Experts of a small language model.
Experts: 32 experts in each of 7 layers, 192 squared ReLU neurons an expert, a softmax router, a shared expert of 384 neurons.
Below are experts of layer 2 (counted from 0) of a mixture-of-experts language model. Rows are named router (the router's row for the expert), down (a neuron's output weights, with its number) and show model dimensions 0-223. Each number is 128 + 32 x the weight over its row's rms, rounded and kept within 0 to 255. Numbers have three digits each.
Before each expert's rows: a language model's description of what the expert responds to. This comes from a sample of Wikipedia text that the model never trained on.

# expert 13
Description: Mid-word fragments
router:097136095115131110123151158168129091192103136149218143156162105119149134049140092127122121140151070162156122168199120126077138132164145142171113085167144136152117101112087150069109126083122066123134108136157183144088120082170102094111120129149126049109094119156175163138184077147151152147102108173142171103134117123096107136113181109099107116160114112163132119073089135080170155050132178163177097134134151181170101070152194133156091124125116047113173105142121150158143158123164134118134202134111112127110121115043107155171136134079113044111159108140086147139121147108195184156165074141122105131115136146176143091115124097113151124133140160135144122181140128143104063138111
down8:102171099150118103119162145097201134097130170191145168122218104121093140118109137133069125167142137131168165041181127106138096082150189120146126127093130140154117134126174123112103056087127130090119160126094086103147141101138112130159117099107128128178151058074094173164161121150129078142124126064080150113151147135106112094111117194082075096177077141132136108121088112142150118081218102140184042086157099156151187134139114148124132151183172127113118112173120136157134090104136141128157119094103128161112162126138137127120136144084131136111115141136223130139094110134057128106173140139126144120129048054089148167135136086129091112121081060097125136156152138114093143154137
down9:095097131126156107139114124107077138143097119134222166124105102132136104092130112052107120112156158176172141132095144075149176175134193113177066115105130108103115127108217101138130106123111138104160116131115139109128080109134125109147087077176171107177109091143118173096181180106122181145147182111169171125118114169096153154096182125152131169079085119140135128128117140154149139044150135148076191164148119148139140087131125155092143139129131138134174181096097109206123184146166134070160102157159122134153147113194154067118146133120173154127076202159131164123125141158103171127082136115087159164058064104148061098082130107139118115085158077097096156154122153141124121122136
down10:170108142069166077141158082101145120130108107124108124122105108121079054075096105139130154176092135145130098101145107061139107087126129178140137092109082140107138131155196111109098144153074178093114130147139145116170081177062113171118131129143144142147171111118118126123166093153117142116085112156122112093151039130153112128076159164137146092112062169107180110159107074109154128131060112105148143152139149140112151095092129090101102104128152125096158221111082170161130108148099059179115139116069070095147094096118141100097085125171138153098136102091105066061143097161163076131145114104172111111167152157174132160107090107063034156169096118117121125102080117124166117134110
down11:215116126057085158140194144140121026124124163092154162142148169182153090106157181126152154152121092136116150159105109107136171106121149140132129134162172131106176156131129139196152122157119140086177129176068158033091111104151109146170144141159119150111117125107150142149136192144153147185142118182131133183138104135127135085114071095127130129107150107140165190103096074128100135138122122132126128121088129115095129149132158145152140102185093161156157111136140097093148145181123143149185104093132102140151142121143150139197128198103115173198134114088123084159135105111111151067180099056135109168208098109143129160148058144136176163127157132117100123119122121103160158103039
down12:118049097182169100146086168130129186180130180122119139111158198114143149115140088163053141093155194147108115123137084119171118211083111097109112126119130145118130115137144151092132124134146142148099120155127162184109103085141129120131136127135062145093103172139155161140107127087060098148100130102110171192157062111091119134156107172088109056099136162123194146149088134095122092124134066126102090156097079148158118089155103161116094129090180099059141159131151142095089138151158167100102161150098135084144106110148138131102081138129189075084075056128075165116113148166038119119104084136127104063147103115127064111162133165136100114132126141160134108102136155136160145134089
down13:145144100140181110072152075097110157145182111102148141092108109163107118136075170153188077076116088139121166159057158139174153122128152105150136157087179151104085143096120150134099054140115129105085085164124179171117134096102117130108102104055127101137131098132185140108105133126060127088182135134128142156124118127079075150088128096086136098146076116116153090151178102133060114182089128164146108174105082118182130165102128138134140083158156119094165110164170136178179143138114089105130115129123122083151175134136102106083109146126161123164064192178116127097149147130067116157116143182117132132082136067115115127141149097159155072151128123168173102160134153055154058148201

# expert 20
Description: Word-ending suffixes
router:132141103110082102159090107100151156121096095080128187159170126128173098130150123099108100132131082182125158101067147133116117124166185081125098109125095115137138183164117142167103143147130120095152140095237128102147109107166125120110099066092031065223156113128133124134143115062125125159124111183113114137088090225123134130088102106134139131164132204119185129107139125161115152096187166119163095136114077094150130102114193080106119141056121082129138174135149101107140153162121164121157120128098162156156150097140084098155121081121113136069162083126160107156106132114182172168113180130123136135144137119177156143104130121124177120114156163049115164079161119164128097100137
down7:097117072130160114146153110157126165119155131179109153164069108144118111153147109098135131171104137130115139171118146161136170162121103174118130085123136183162138086147137094166109123117100060164084173126170107114168134090132132123145097155167201147105086090137115134135077154091159132107125187124146084164054129140202108131084194062140169143169110125092151103130153095086157134167143094038087089136138098082144158140106131083055129095071089190159069121093088115069077109115082140154155160055127163172068127095095124108101140104080126082096127158130057104141166105183108117141159121151148112114117117114174102106124111107099149202127133099115088114175107124109129142112127
down8:089147152135085157167122136043199122127158074199133177185142132187157103120122139120168082103135142133102134144109169112094132085117181133161122124156134195132154163069115118161118124145165102212149092114084080138051123116152183103092139131117127109125105134142159104085180098100105135115107113119190149118179200143131138160103136177156185133126129150120149103029132127131122126107152175133122077099128135187154133108116119138103077134128146179146082163138077103121110145176145105195097129066094076137123113107170149081168126129159133159167156067140088124134118155131127119134136075153143145178130142115142124164091108199058174173159158157139095155119136118083132164162137
down9:104135133082104137145132161131110114148128155158096136153129134173142147124154181111159144102105100057136131136099181110082094159100160113176045125102205124110123080124126145103115146123177135158169119092120106139170117117203218106130132150111131163130152083147111122109146121126131118100082169127199115125197111103107104192111089124104161116130086073072122130113103111127142114117145113109110168127140113147145155102158098142185133147161124130162115066046140114120128134166150139131092188106147138041142144073113118090083078115080066092150145183128131096084163156172145143126116100185142091159117120122079102090092156153155083087147137093110181149160102187157217085190153
down10:079189095123132130075204173208141122116106110120107071058128111123082074085087144146124084110109116142113118141130161105171185151155125204139136130103103091123131156159126102101159113105096121172090127094151158101070133126132145156176117183069151149188057133136169161119148093122122139138084111136116123109149093114171144144096154093201161194128125122149070066170119115143123098086121106179162153140216082091153137160122176126149156126120078137132104130075148126114131167089137179121115052129115149113129134078122107132193167175123104125146094113165141105106131128127154184096118135121158063120126074144185106129169153127132179101111116166108167152111093144126079159090087
down11:154110118134163151113121047120164007114116114125095110053161128168085043139118106184121149102132154133125176125163098127182144150111097054066145126095163140175122167128067088143091131134141107091151184111067148168128129201190108163143179147184095182123109154083121133120155101135164112067139158126108139120169096072138054117103144126141106093177165088137162144153176107113119092151115117084126181112095153139150172105185159116116096118101211113173114134146084144109119075099110138110155148162082138076101139119187123146178156128142142140091145141097108144134155128157116136117144105129116129165117119165131160118132117164115124096136094129192121107075141119143118144186146
down12:130125140160120115133128102117150141097157207185084134165101107134146073120122132167157162130131196157147162114079137230111129132072102108183122066118167112159145097139180151130093130107205164080173131064186105122147170147194087113152121116146158093108116099113128184152142130131104120175146101139099145140119123126154143079183184135131168088145135105126094085164108124118124104066136141196120089153101094159137077085134079095116138141142142147118124158132120102098143099130163070129125188161100116104150148160086123067170115120090074128121132092102133156179157176100125127104086105097127063138114135103147114140214070096145117120139163118135096161178089134166166189063146

# expert 21
Description: Coordinating conjunctions
router:197131155128102165059149127053163096109119122085076128098147170096174105140121122150181150115140192147096151101138113052132128090149103162176177101107145108111082136091132061173165108173137156168109121098103140159148171129135137144130162164112007135142100130103093143182101087131135137088132138101162130070118081086147135122136114117115118147110110093140155094100128153114127133165157160159131050123101100198147115149104029103123132125150092162174081088142096132140069123151086093206119164173121164186142126103135126128089146125095146184172127131153132155159142102121109122047149151070111120100104167112048156148157103089098137136148126164139134133159143117116113155127125
down7:131144143174127116140201135137074131141132102090142143075094153141136102097121188143133129103154150114102130114090100125104135108101182142183117094229147145099103170165166113135110186144143181152167175110077162174164120119097143165153115103187077123100126150091169130133153113163076167138119113131111160195076175138105119124153130126195088149138119073125076130120106070138089171200124126160153175154102130124142103119093177089164143144118115152132113163170191098071121216116096104126095128136181090104178155114106164103172125155111060091159088106130124190092122125137178086106165142110149063142118099101118107101137190151120127104093149115113112167115087172147159128063133
down8:144117117140106134170178128171156071124138113102159102078151122166144145112055098112137079103151083156124109136071181144129113133176139142141128082204112162126108141104150158160127147123151128123132111084152128119080159113125092154156129145136143081081105100118114077090136150178153163091113117143116170174110152164050188167064132153134126106155115133146118107137127105082150131115105172122142125139124107118163115199113136155080089136163146102143064038063100165100097110151126122155084153100144174125127081115160174121168134138157204049177100106131085113043131145103100151137117167105090098129135104103105158118188173094154181030099158087153091111142107155175106102164118
down9:146094084137138105122169098132150106107102158145203100059201118150143142107121153107149134134129181160153137108122085107105145127097127095147092147116136168134158153093127070080151106106151143101160122097050089119115092115119112122130093133126111072131142162134080171167159135105129125153218122173159092100112136139083109064089142139176128089063156138135153094063059193138158164126115110109089153195090091081205102139131133132117138136148100114150142099105176171139101136153061081122192083117117092100074159094119106140120095136053166139096180072102127142148107124143121149108176096104106104122132129154163145127149096150130054131112151108137058093092179101100185168105141
down10:116102093103202062140162137171112115095123187140159105107093152116157130145190159096145139118065087119081117152123106085134070163143170165169094121144153116128172148114131139101147100126101089152118189115181126128120075065073190053088122101172089105196130202128123119146134163125122130069157061109105110135067160132132092160147140183096159164123110155117149131123091105128143138104162187081136135134091171143081151133149123090188128146133164126091166137175112087203108185177156138148147096166201097144092142111071112133150133171155113182090122147115097145097165145135191133117072158107156166130082092147178140134133137135110142162157098158124117171117145149101125103159098
down11:116113082083105163160118079129095132134074174164139124095120120139166139149135146152092101146133226108141146137126100164195141110138102073133143104193099122120092150129102141107114106147112104106122133128158104150161175135098120130116103153138080091116088160116062181142179102167154116056139137157140118133047123048087181140129119139156102124091134175095099128159148150071116103121190149148070079135080146123156114062196064183111128132111157152102127163182120145106145109083156126135148104145185152143184208158096139115132135163124115194178141115163140120112131149133140153112113141085150149088135064109142134117104079082136057169128094135077162095102138075177092124145080
down12:175088113148134172146221100166218173109109086072150114055106057066178110106133074095097112099148103115103149132134142139130126142170081114102166141142110136088100109110115178086131133148094123096110157121095162107108188115126088143146140147122099132150190123119142106137152176133124095123102140178169188143101115082184161142119116059094097141126132121095090132094155198150150134100106070148085128121129126130165146164108158097124061147184181122092143096137088138109109135143140091147124143117139114094108196124130110087170105134195163175121121129151113127109150119184157122158078104203121193073186054144147131161117114095176112138132151062116171133118091112136131146148133

# expert 8
Description: Mid-word syllables
router:134107128184128071115124129182090141124175100140149092170133185109124109216097154140127166138161124126073148119108127152129165137108124174059156159121124132173088147116166194087065096159176080105113128131190113158104154155102108140085106119046132027100167156124170126119165191100092187140145081133051136138181108154160170109148181167144116129116082138148087156106109133157083142159116147178117114128124132101157135119134119163135089135086129138129123168141087148098132101068146099106135141098152167136075150075188157175104165134159169150073134169091165124134061146094143162164144115145169097153124152125097078121168127125154103132147152148068146152090130185089127153103131
down0:196152116135160154178115076139172139118180156072092086150137144054146089144113145108117146119150136132177206162079180127165122201132127059145100177122132117114158144073126131157081119073133117103084128127121163092138111113178140147115120107107137170159079158187164145147126114101159114142069124094129158067154127137182118149103121142135151181183139063110149145137119068162107133110148099120107153148121150179066164165171131172136112091040122140113106117159139127129118117177130110090113078119110103182103086137108121126115143117193103130157134107089040138130160105140121175152142063164108162094161083093116113153105072157104155129093152178124089171159086102108168071119139
down1:130127095101094078142173155114121136121164115094111150091171160115062170145152122146119151106088148159111146126096150176140162143167173154143147120116106092090177087150104188090134136068082138133109187154157153108142170157142162129149154124093132109097123067170106189121088084121109086120179181106095101168167095140167148068141082142129126106122137115137096151068182103102133111137079117110152141109114161111142123120126136101144114110191198095136158118145042147121077136133060138178127097138145132119190100131154026088062130089164130162123193127114157206093175134109111132115127151115130153086117099115167131059158156086122106120100136195131125094184174078127114161161141
down2:109137138129187175095049100148144159137145172154154145127118106124196111094168126108087183083112138121110143128151099104086124147162108114153150096104138088064118077085139104119149116186175157109093031147143143130098124124135087198182100110127139103113132124150073153143082109108127105114098201134132125138158124098131137131153172156103155159152092086122170153179113121166200123069079182099147106198149122133180056125022154133148135136104106172096162148098172151186115147064176140093104114151102133137111152089144112163109130109152170109133118111121108076151084193140145132145119149073088151142134132162116122137170092170107180145131138091141100089148097103081100165161136
down3:113149153117147176110101155202087179111138150151109122121099179106132084144073101106137153143167150138194087184142117130115059086139125189104162065117106159089124118159151142126108172159206084125129144108151164180113117110118119076071117122092125145189118081110106100171152153111139114084150120139109137130149108149091122090103106124093170123083159135075109147137153113110102152147133140074103124130152169111100149170112080102168089166128089095106161131084145096136103096110120116109087135097108156079095135137107160093104166126164101092158128132132136073155150111141139090120077082150160124096114214163147155161162174088099114043162116166105202136188146179227083095162142
down4:075122059156115109120155082114093090167119108118172134169081138160110203120143155113204163118149107125162074114128147059112183086109126076205093143122096090137125107137105084125149162120152092103137117100125156123078098169147150121124097110101094120135152171162116143117152136150100111118127129112179186120099104099093130139178139144175113161107098139134167097109137153146089139123137105122202118099079051118145117157110106156131073111077138105163114172160137176068123169105107162138063171151150073102184151125169106147040098173130132145117118043126134168158083122084130177125115164117185176131101082079116085096162109144104127126122105118152104126127098145141037146098159
down5:114124128120142105145144149198143101078120132105099067130133147136091145147113125123111132162124195180199118064138153118072128112167142152149153160162146128144153115095127107152197093130195066138165118105119120084166117122157111075123137140119167086143190135098117084120154083123163129125146110055140105148200096148145085133167156138095136093146165039083124086153144141137152110144127114128153139143129130124203126089163136123095129128144049129074120087163101119130125176088098176152171163176143120103123109060207175152104141130153084125125041147125099123134139154180108145140151130110153149139100152126178083153202078110133147132073082090163087127126086106150090148176179

# expert 19
Description: Commas and paragraph breaks
router:130192161113157072160100149173107135100204165102089071180042102132125136114147143116087173121072135092135135136141173155152121159136168098107161138139129157114164106144135132096109167126103126097136133171146094204148108082096071155135134075125128160167207112115188195120120153152146103157131102152133106154098153125076118145133140151168120103076184175189192119106115128181133167176164178156132170096084148148149150136119148142141169160160199141096135176126074137131196145144130117123120138158108118103033138179116164088120145146123139101138174125100150124072039118099145088171151104130120131104116133136114080106147130188107058116127093122161128101125157141141138109149092
down0:097164155135165160144122122086088169109134100169078132120074107153126159134168142155123115098042186133072153178089169140113151101122071111173157134096173127077111095113191172179165139146122061107151115106154124172130156081096113081188136131136144175106045127147161147111071118104152163143196114168141149161151133126125089130177175124149092133105125175150145036113105128159150152161086106170125066161140107149152112077160134109164177130093121106149119152111103100089137156140098145059157120077105156185086157134132151104137135129135161131112139138109108179074137112169124147084147055138189131122129071087127121199071158183136116122133095127113121121101108144083137114116163
down1:009160112174160157133103081145143108133099149106110138061175094123178096158133102179126082140067127119167157131186094157100145188129089116154129177126166146111140137081126133149145160086104101117092123056088107083072085125118110091139152142152079153105163115072140086164169126152156131162197140153137134143085080123184104079139083175121154134057132105118090130089155104120107124122081090155137166110175192056176089177120098130143103113136103121049119150133134159149136130142140099094114152171140185093156145089114141106183113084125129098147167082125138076123164084105123094115145124139158148118130135129177136127128168145182109136119129127144147152150202137192088106136135
down2:128118147125171110074086110127122178142090103209140118143165151151123104073089125187111106160145104178099108140152177141104177166128143136188182137096160119150117113117176207181074074127098068109077170132131144130074174154134146112142092116123136114153091112161126072145125124092081131120138126126112152163102134111121138101183154092162091176120068109070163164140102092131109071055076099140126135119091148153163107134120104112137103135132115126098153081172100092200135111102120148109073144118090121111159063139115097099066147106064121105147133147068092098106139156130039078134099160118135118156135160084122057176171126144126191178146144071141134171116141151136151114104144
down3:155072104080125132134150126147137183089134102120083167099117127130163112183111165083063124160087160111114071163115074131136163136146099079080118100087110136138162101120183174123138083101102134159105108131122127123076128127135094154131167138117142098170122103151155144120115102190175142087213114161153092144099140099134078115171197162152086173114202152173141102137088148190119105195131137117138151141162156057167124166146110155155121132152111184126112090127122117103064052157067179084076112127131081152101114194103137141129111113133128126116082095163089095111093130124140137172114101118103065148114090149096052069115108090155134142145164098170124090087103115109140115151191
down4:147104112176080112124120096150089117213124175185133119160127143173157145113119157126167167132134148110128093123202065143151099128117116132091129111122124155152104133096173160111164122074105083180106118161054124134153158109084120193061125087130149079087147069079081114129129110094108158121123107097165140115088129106076132097090147159201091160182136108131205153126078138194171132127103115132103169160171108129148136140194147163202113142079109129132106150164111112076114125160121076157116151110178177147169120094178141124134128169144166098123116139132153118152134167115185122128161162141139162061122151112156091218169170140097092133120054155136167118154138099140092163122106
down5:118148161084112133119081146115071135156129104099145120111142163194125085098138165090141129172090177064109140149148182126152177152132086105102129092134156137169149160163213094170115131110143108111156141158076117135106199094085133097104059119116117130093157133136130111201141115141104148103194141067145072069139144131117035209148099113142187098170151110128123130117171113121154111176150145123105175071092135155186129115172130084125110131083181113167136131103138148194114177128111153161172120084145141121124168147107086156137073182136125161143106124111115124109166190106169095152135077103084156101112119109169073101141134134059173162135094103159115131100166091115134172147149

# expert 7
Description: Closing brackets, word endings
router:166098120129112149118109121109088133095093116156126139091075136081120102166105138106100153151154131167090089054071147131181152155096134116097177170066086139080112183111116187131129162173109151131126123104170075136103129062156121187108108088169119124159097155114172096115125163128152101183112153183171141106096191111142131164124071170117135083137138100124052102166152137151081197126166127147105171087131159072168114101129149144122099115061124077125181227132117129137098102130147154142143090122162105144098128075120184165116112135141141176164104175083144134159107145162067148122121132143173127148131169171120096095141148161146160081051155140078166111094067121124147091114134
down0:201202148164057081137178152118147075139133102143153157151119130115113114147154176169089097145159066152116166124070094146170141137098155098139110158076131136091188128135130126092106137171150120084160202137116128133097078179090118148055071114105139141085169222128155144115107059152133201176169159170136121174139115144113160110162156105084130173110107135132118183094120137076174059091140160148126106164095138114094091135155104154150083152106135136154116117110081137094096126151127127139075120127116148114136124103184176125139167138129172101166155105085137205167095142112079121132173096150092182108096080130109142115124116099094094151117123102077125141138070098154096113155094
down1:159089115084113148154104168086110127130148125098152162126110142199153105180158164088140164106111149090147120110086072128142093102116087169125121123166109087104156079146134157121076101107115098131166119072091127133153154178037167162137087153133183165155155122075033171126110060120107121123074102103109128137126106125148151127122106157140102157121206073119125133149173155136061180149098083100141148080147104111119157101094127107129195129153111146158088098120138124119136106148111074149137085118107149135187156143105138089142144114172147137103173133119051155103187100141110073140133067130100130115138179162095124139113084073146120150105201174180122103209176133070104153142138
down2:169116084130126158141069094161107076121200147166139112137097096145149051152085121154122154083149100126090087122083066077167179131139115103168108160105158150153132127132138158094077125073170189098189180146100125120167100131187143128112160106166136124106151120179135160127096087100065145139173136089199141123141099121171174068146136136128119121132071091112119173155110160100135165132103146068144163158126145087091107108159118098125110101140087141103152121120139149185179116106142121154086111172120201119155119106119186079173075115178113108159146121129110151119136234187080090191179102140141137132155124108110149109170156116117151169118127125182153187153072127138135124123153
down3:146112104139140086169166112151123185108090186165127141115130087131107114143091106127096136102096158114203139099085138161120120170090216121134181106121078102136154044124150078117118136160086125136109154170188136110149099111058081132139112113153058146133133123133103167102167203071115135107124104154134118177112173112127147124141090153114098118107142159087084114102136061176133195137130129127126107135138163131077066127114114136135083076150177096124122146130138163083174099143147079082086155102115094119116128112109154148095153070107159085062137190119114144121140104114158123152160138132087028108129127135172165181073196143189117120164080096134144160133097175126128084168148
down4:116133125157098119168115161079179166123100105112112167085117142141157186141129074141121146176170146131112144109159126125148082094137183134143154160160118059128121124137124143162068100118185150113112113075150135083138153156138070072126103150178179146066114093125049153122185106088195120123127162173103183124102175163054125141152061119178160158167118096143150140159092146129095116167153123117053139080164161058133141122125078171154134125114096120164111133175119112165135126153132165171143105139115141135143131117199102097101137150179120089162105143188104178143186118151113080193182116131091134129106133103086117119121170171076070117156132136170146090105106158170173170140094
down5:086114160103134143118083168157067134195125214110110135115088116145086148072120125108163047157144159149128182166127196140130096141147129160105122158185132144087125104123109143189157063177073076145109160138111157149094160181088097108195138152057151136108120126176085095087112133147096128141102121164140120111094154112102099148169112120107119102112157107136103178045106097134157113104080116131151156116098080105145130138120171153098105156145181152172110143157172066118069132060140130113108119184093111160143142152155127123180100079103176132138108152162123129169145102099091124170122137093126127152159113138123197092108071092116134100113145178162147195075104108140063097102128

# expert 4
Description: Line breaks, agent "by"
router:165159136074125112147105154095151124115109142122170070114081057136147092136098111203111188076125136073142156115147134169101111125136163114126119121172139125107134076165113081089121153123140115089143141147147071156169110096111191147173149163130086132125134133098097174153117115117116133112091112129156103109073159098122093163080108126142125154103159089168032106145080115114092132120080103165080149164080191154158199186123119141139194160122066134103097101089144093093189121157133086115122163096154064145089167093054158096086132094145122167116199070112119113140112154114138114103189170100118083133145154172104093096150110149102098163155193174154127117103135155103150100153105
down0:151119142068156114067124182171187084135103089079141158118175206104140118157116162126119132135114145104093162123134172132163154125107106157140151085111096108073096141133146138155112137112135129147176139146172106143189167164109125154112151117087148096193109151126097152136169095107153110147128068112169082173111161119086126145153082126160089154122104100083098159131153126137111145061103089122123089080167086092171119238118121159114150100139104162067112069083100126105094134184147155143110130123089139135136147182137068156126174080213095157075107099111082172130078085143146165112043082100145108194139122143102114131150112077138154157140117151161134131123185108101078138139152
down1:164144120113123085130193118109158135137115105085139132122120127062150071113148092163112177137183092046107184129124141131135161144107060174164130131074117121142081119098064135060115069099114131089093109080111113097122103089113153194123197131098104123170140112170160141096118096138166139098092124179125198131091123090153079072140101158142092191119105132176109175145133109064075142163117183124160092137142157119178109134124117150156111105154102189102113061107132171105105066150100091138177116087113119137139128193076054105058139158112174149110155138171100150144090106091127125184105127116136160112117174110180163135122162078111143120116113066146128134112147126155122124137138
down2:104162122103159165118108112169154076139142132146118151171124137177114134114108111111130116039105140145148125137088144070103089125055086114097101069096134096093137096103101148132105071131140158173194096133175167075156151154063113132169076076183144095126187166174122129070113149150096169092142133092052176177151148120114102101118144129145129146163166147160123158111143136107182168141077162126137137107100134133206147136089150126111109160125152175095142042172120142136112115100122108091074098074112154171112112078143139133146118084147143092154135098060101112076078183137174131169127111099044119130126178114098151154108125106141102111098127132095109080109170149085090082093117
down3:114098114047141080116051140117175107121113160121150106104189156135082132130166174054094107133129104190133124188113128089160112089187144138148133160131175130129145135120122119096128084144116180128124133125141095116103086116110141084160181174100102122143136136144154062133121129118116077112187141140071129141078151141159135101143148072166126145155110182160173153119086190108140138095198146158208125120181128140177127094092126141144151131116181141201100135085173127149067131129106154129210153108068118132158070128180093234151133147120174133130105120148114129136095092119160095154136100138089116099174170065115108123133141128087126124180120142148117121178142127049146136102137
down4:162098160077153107157101137111138117123130127143207127139152145169142166142122172063162120171180098065098158100114088137130145153068128087060140136139105144153110162102112120190125081153097118135170145093173158119101181113104139130169130081091116099117085135163092148057109119161172143139175134190122177117178150091111122159082137158081103111131072193132161138102106092128198114129166140149182114155091123157095126093083148095097084154149160131152105113147142110131066149213162130149132169097109126145143115091159164065143113142111099135120129083139107057147081129119134131213130124117087163141174098120153123081130136118110119152182121162054118149150145053130136139115202
down5:137092115118156154121141125108131064212136056141119089106160150125191105126077115060088146155060103172187103140143106076094107130138079214133124157105215116125095202142191114094115135033130182133116098098148103159098106131127164162145120155146129081125099108131119133117120135171133072156108112074168184154080127090113094117127163102186144129142096151123151156103163124078101136117090090138090117124082149169104117107076178144091129087128154129163112129190121128147100138155056128100116113110150048123078143121137155085150158146134141169110153094098056145074139169165124123145163170082136093144148163115154094134160131119152095123141141118111148139105147103125172136087137

# expert 14
Description: Capitalized name starts
router:153127144097090041149144160074080099105107145172077073137133135193178136127101066122122091098158112085125164135153118119109107097099131037146123099101097092155076191087147108102110141160136114114143147160104174175083080119101122103105146147122112092119112125085128099138131208102177106115091121150109127104133115126125190151128202165098115203125111095139130116106107106149171090132111116093070164078122141092120086109103105111123129060074117177160170208075137119143173132100118113100122194189160145137133110108122156109139132085132112104068092082147096107172093123161111061142109097088098152156098123106142116075091111137124097150139171132076188091097117126144157161112111
down7:130171138158119147120148156096112143091133195110089124168076170133148119113189150134063173149145115145123143114145119160144119117099102157184130094097093171104156122112188130110126085111107132085106171151088098127127107111151098106145129110120087137122179102121141093183145145064073090117115145147139156119166133129123068128135117107080129131097142101154159135200118106134182145127119137110131141127094129153129075119168119136093139047128136113111148113119114184177123146132125148135126121198127173124159110088076073140129142218081166128138153083241090157150081187141077169121076159060105179120190111153103151121127100128151087171153084103102205081135135154173154127108213
down8:143143104113104092101109186148151128105085150108016213094121167125148125151105071076115103156144172117153143165155064147102108139148136124142079109124130104126134093150146154126117108095112113144128151069125134167120069086059124164116089144134162096113110110116159111101113112141157091095132119132116103168074143125145170117148115139106171139126103093132161110133120151132118081093174104087211087128086175173119204118100089120165166095149110120101118119183153154127146117180115140136049104180153125097152119077094129111176166137143103133095134155060124128125173129079157105157121149178116062111133096061137115095210176173117117151118180121184106147155132075181061151137134
down9:175145119145091146103139095131139163133161111112107094145110116099151110179144148137122066157123103112111103090071104085110082065089079159114130137094104116089128106207159167122093135154127142137092087171183137103121085102112122102085168120129138134181130134115123136118053111128092074077092185096126095194137136100069093096142196114155171135203080105109128128086105124106075160106124092124113112146131092167158150081090077133163120129171168140135195140149124067160124175122132147134144102113109112139124159113090101148078094153155086147146126121086114121168175128115154117125170083103119189194141078112159096095137126146018173106096159148105104089109048186112118125107128
down10:085115134127085118039102107136157116090100155159118176094112113145128118136161059085168100176086130148099166095155122156147096130139066120149119178164057153132187125145126177121126203147114120127168086107140099131108110147113115122100134128204101093135104124079160106106152156105104138052146097126182156177158113100137106154178126201109121149105171084184125119154123067118087160083090132121083086178156108157107146117156155126192126191083141176096137144140089100183124145159169164123075049117102129076095185161102116149114140093154200147157113164087133117140187133113104134140109169106113162115089122117120117143122108091105066149119130101140142135142164149058106130125080
down11:138124152152143141103134106224080215096146126113090139206148191123189116141066134109144150154097061149138073141114128122114194164139147122148095146108083120114107098186134093094073131128194195090125157122136164189124148191148138078168152136110092146108106114132131097170166142119120085170168064152156156102118206123122175165139183120169115110129129141154141110108087124149056064102112106112149144091073177097150154196119117127105163174186145129119134104133121108105123141141049180152131154119165087097126172149175122150082069119111146130124086139100168105175173139153118156151156156153181130125115106155131141082138101112122124149096161127110135144129153167112137155105142
down12:162142113074170118132179112152122148199141107107118114159163094113094064113125135172108161150123104060095144099134075110107158101140121187146107075045102114154135150107119116123076151135123142140112156101128164181121199131115095093117089116127077126108135063136130051167165142128113082065117128148110132130146096122131105139124138131127178132121124077201130147186047092158112066105114138114178109147141156166144081144162083109102113181125159166219110102079122171146118102210213132156113132146064133129107083192123129108127138106130094108116153106070147157137125140159159162122107068097080133083117096102125148123159173172137147106105138135118123119055102103150111160118111